From a checkpoint of a small mixture-of-experts model trained on Wikipedia: 1 pick a token, 321M tokens.
Below are experts of layer 3 (counted from 0) of a mixture-of-experts language model. Rows are named router (the router's row for the expert), gate (a neuron's input weights, with its number), up (a neuron's input weights, with its number) and show model dimensions 192-255. Each number is 128 + 32 x the weight over its row's rms, rounded and kept within 0 to 255. Numbers have three digits each.
After each expert's rows: a language model's description of what the expert responds to. This comes from a sample of Wikipedia text that the model never trained on.

# expert 58
router:129081060141174151168093139115156114094161118106160093138147094142091132077138115123121113128140064151152204143161113124154135132145148112096122074140059155117102063141079137083074139134132146
gate0:106127092070173040124180171084130094149097139132121134122061144129117104118120102133112143088038083154106107137118084162147097081141143140124098095124169123169166118120131147094130042146127153
up0:170100120172190107098137138088130135114157103173075107122068177125128095110122115101071117126045167173157121191154127147111131110159146133117087093161177134172122099152065167082153129127109187
Table cells, column headers. Words and numbers in table cells and header rows, such as first place, Result, Rank, Score, Home team, plus sentence-start the.

# expert 63
router:140131127129162115173131086156084139164153186152175163111141090089169058120099104060085122126155144180169119132092122125091133122051061129111110083116097169113121102160106081201129129157122153
gate0:137102109131110157061092148098129157163157113147089093163119145169120130090161041117168105091156089090131161130131091166149146101180126141076164129116103220102085113107136142131114118123127124
up0:145152112222118124132104158079165131143091101149083123085130148101121119131112130109061107132087120193091082118159053101212106113103128137155147163059073095130124074101121136116109088100071185
Table and list cells. Entries in semicolon- or bar-separated tables and stat lists, such as 13 in election or career rows, names and percentages.

# expert 26
router:142075085178160084156203102179137150129159148113103135203111128160149081115110124079094144076042164145163105143151085081202103189088124107105094095166156143148088111150077133126132149163133106
gate0:099085160108083097102178123178146141157172173096157175208136118163109144116158165174115126095115112121129096082144141134180117142141140129137148190150148165097069138099193124122087085119121124
up0:170158111124126155170091150135146092168124048164091151071084140095127114210127098108114134149120161113131173161130144152063147143128170162143150081091133137137149134139132129118160158136173086
Determiner after has/had. Determiners and numbers right after has, had, with or have, e.g. has the following, has a total area, plus election-table headers.

# expert 50
router:109159085110183145092149072130117109136160077137074142140183128109108074156129136165089165092153080083117085093082190148109098169110135092168131120107153140129154109138181122126088125138078090
gate0:163137184160130150161106126135156134064092171128136144120133143113107154115136124126134135127132109165166161152137110168133117155152104135064151149148126082105100103111118095116122160184099160
up0:142116073184160148059231100131134160128136144114098146101149131163130116154103148128110099177109138111087043122186159108154080057138136157179133097069079194166096124151167145151121124165131126
According to and parentheses. Sentence-initial According to after a paragraph break, and opening parentheses before goal counts or ages in career and biography infobox lists.

# expert 55
router:168101157129179102140141139127111144107125196147162113151156097113096070110140161123149181118110096080147117140180096191136146072075132146136167110108121111112122168083088091137181119073126114
gate0:189120188099121146186122115138052126040082125151143151125158156124145139129158120120128113151168063136110136085122162156105166068115088138141097158092082140099067127127131140142163109163118112
up0:112168142132139075155112189185126124162116151084138134150096146101086114157064159111140153176110123146134063177127089122118057038108136136131153070147147117127255166090123137127143111146153162
Paragraph breaks. Double line breaks ending a paragraph or following a section heading like === Film ===, before the next paragraph, list or table.

# expert 41
router:082099142118094127118104149144154111130122068087065107151109144151059127170109130122085167160117159060157131154136074108151152131182163176142128134147130126166066137130122116104174151185125096
gate0:136144094176135116090173095149159138125094116141158157124077103116162125127154138098147099096137109120137157158174105165149123078072163145101108085130165179148126162118124107114121097123178087
up0:088134140118061107128144095093116141101131131102115077156126116106130158110164068181140157144151103105097110108120189136107223153116157094188099173164212108121186123074145077100067124107119161
Adverbs and quotes. Adverbs and connectives within clauses, such as not yet, still, then, while, often, plus opening quotation marks.

# expert 32
router:153161104128135070119191106133128133115134186125136117112146106184124133145191117129104135135170041093142202099091192168091139107178130075103131178162170108147185136080079063149087096140142144
gate0:131114117068121151095155114137089069128037107148157084164141077134130122168168125159148130079128086087125140087105126175093144140120156092080118090113118141209203108144091126130142139067103109
up0:100139130169147149155133155138115143144146088164149166118103137146103140176153109108112147196173124107130123149137105104144186142135082128161170126134094128077129165148085142125216186155179078
Football game and squad tables. Separators in football squad and career tables (pipes, slashes, dashes), plus sports nouns such as game, match, teams, UEFA, Championship.

# expert 51
router:189090098117183131184155075196130096174190129119195168109136129131143097089152120058086120146146123112175141188147139120079089087087126123150108113128164103117140109181133106229136142153087139
gate0:152161197117068108110138182163130162142133075121136084131147127135190188148165070162141162148146201121142104111174113142132143144127123117130137139093131155062100150041136177131137137105120115
up0:099121159133111116141173115147190118150069098132141128152126107135150159157096170102142122121137170122111114097074122087172117111156115113185149113095110161101137122137118187132103093117144108
Sports team "represented". The verb represented or presents in college team season openers, such as "football team represented the University", plus score-table bars and dashes.

# expert 57
router:169167134105122095179129076096131136129128149112099182144105130135204126087054115094137072143162060157136207172119089058122118157107122147143111140101149131140150168116086128177134179120106154
gate0:131139168148134090091143162168115109177179111125185122121138116172131112163136106151202153141116130154136154066178168138141153142132115164146155129005163112149121138125161178062079114123147181
up0:167107142087128127112184141182072132108166141112108125155096062119142164125124154170127087116196164124147131162175115139127079075063135143113089105158162130160100071074152106071167109132125110
Sports names, per capita. Word-initial pieces of team or place names in sports reports (Ox, Char, Gian) and income in "The per capita income".

# expert 37
router:183147125096112149140122110148064171128143144133116169119189140143194095164116113085126135068149171118148116174114130139077123079128101138133135177101154112121108166132098095107131123151124145
gate0:129098186128099150141155156093116150095143119136115182197169178107092137118108162161142162122166146129036192178092177159125130132125109136179109170067059153151084166124109138086116164158105101
up0:107159043151175123131148123160130092126131151141200049085096058132161104131191114118140088058116091141165082042117114131126133129118140116094162076181175150127166054164137126151140069131146145
Sentence-final periods. Sentence-ending periods, often with a closing quote or bracket, such as )., ". and .", especially in plot summaries ending with him or her.

# expert 52
router:137168135131154163132178141112072147116151132125148127155122078103100121133114090178117124076071068113132169146092163162113102118135139072114132137176161070200162141112064144119144134165116146
gate0:138098121138120107069124126122054151145090093137063095181145133145037123154139137108127174172099135076130159093069082170157151138106174114106139181097139089140124144048143078127147137147098141
up0:099127158155120168118160074101034104104129061156125139124131181133097131113052095118101125110074144108121153116071148156155114165098123094075068182159140109150135127163130110133050133197129194
Place and timezone names. Geographic and administrative names in place infoboxes and biographies, such as UTC after Time zone, County Antrim, Saint, -burg, Republic.

# expert 47
router:152134111134197125192133096151103136133169177161171160131156124072198069121115114056097129104150131171184118143117132118097107115095077119115116096140106175106113115158113086217117119158113172
gate0:114120160159117146093103144107126145104112167118178179122117043200097146096170126130191124094190116103154139120119138112135139136132169127157171195041146114079138147098162171129122130088074158
up0:109075184088138198186138131162116150158125178187109076080151151163182144123118096148129161139062123128116117112167135128127077127129126100123011113107101125156138119126100133127157075102090162
Year digits and accents. Final digits of years in date ranges like 1975–197'7', leading letters of names in lists, and accented-letter byte pieces.

# expert 8
router:144078191146095152095126178102137146084114169141161126110101143092110170067072110193110120104119162156056081142098116112126097162132095083098153100119080095196142079110130156061146133166173162
gate0:145137115088180137092077170157173146101109105164103222131118133054144177182115139115163155167135133086088157105117123120119109104159090060117101145083151108052128163080138112179110175169162092
up0:135106082109147111090118153054080087190167114162129173100137156096126137146118142129105094156146146138092089098047129092093130122143110127111128174098164117068122145101133130212097189139154116
Scientific word stems. Opening stems of Latinate words in science and medical text, before suffixes such as -ing or -ation: conserv(ed), rec(eptor), affec(ted), prote(in).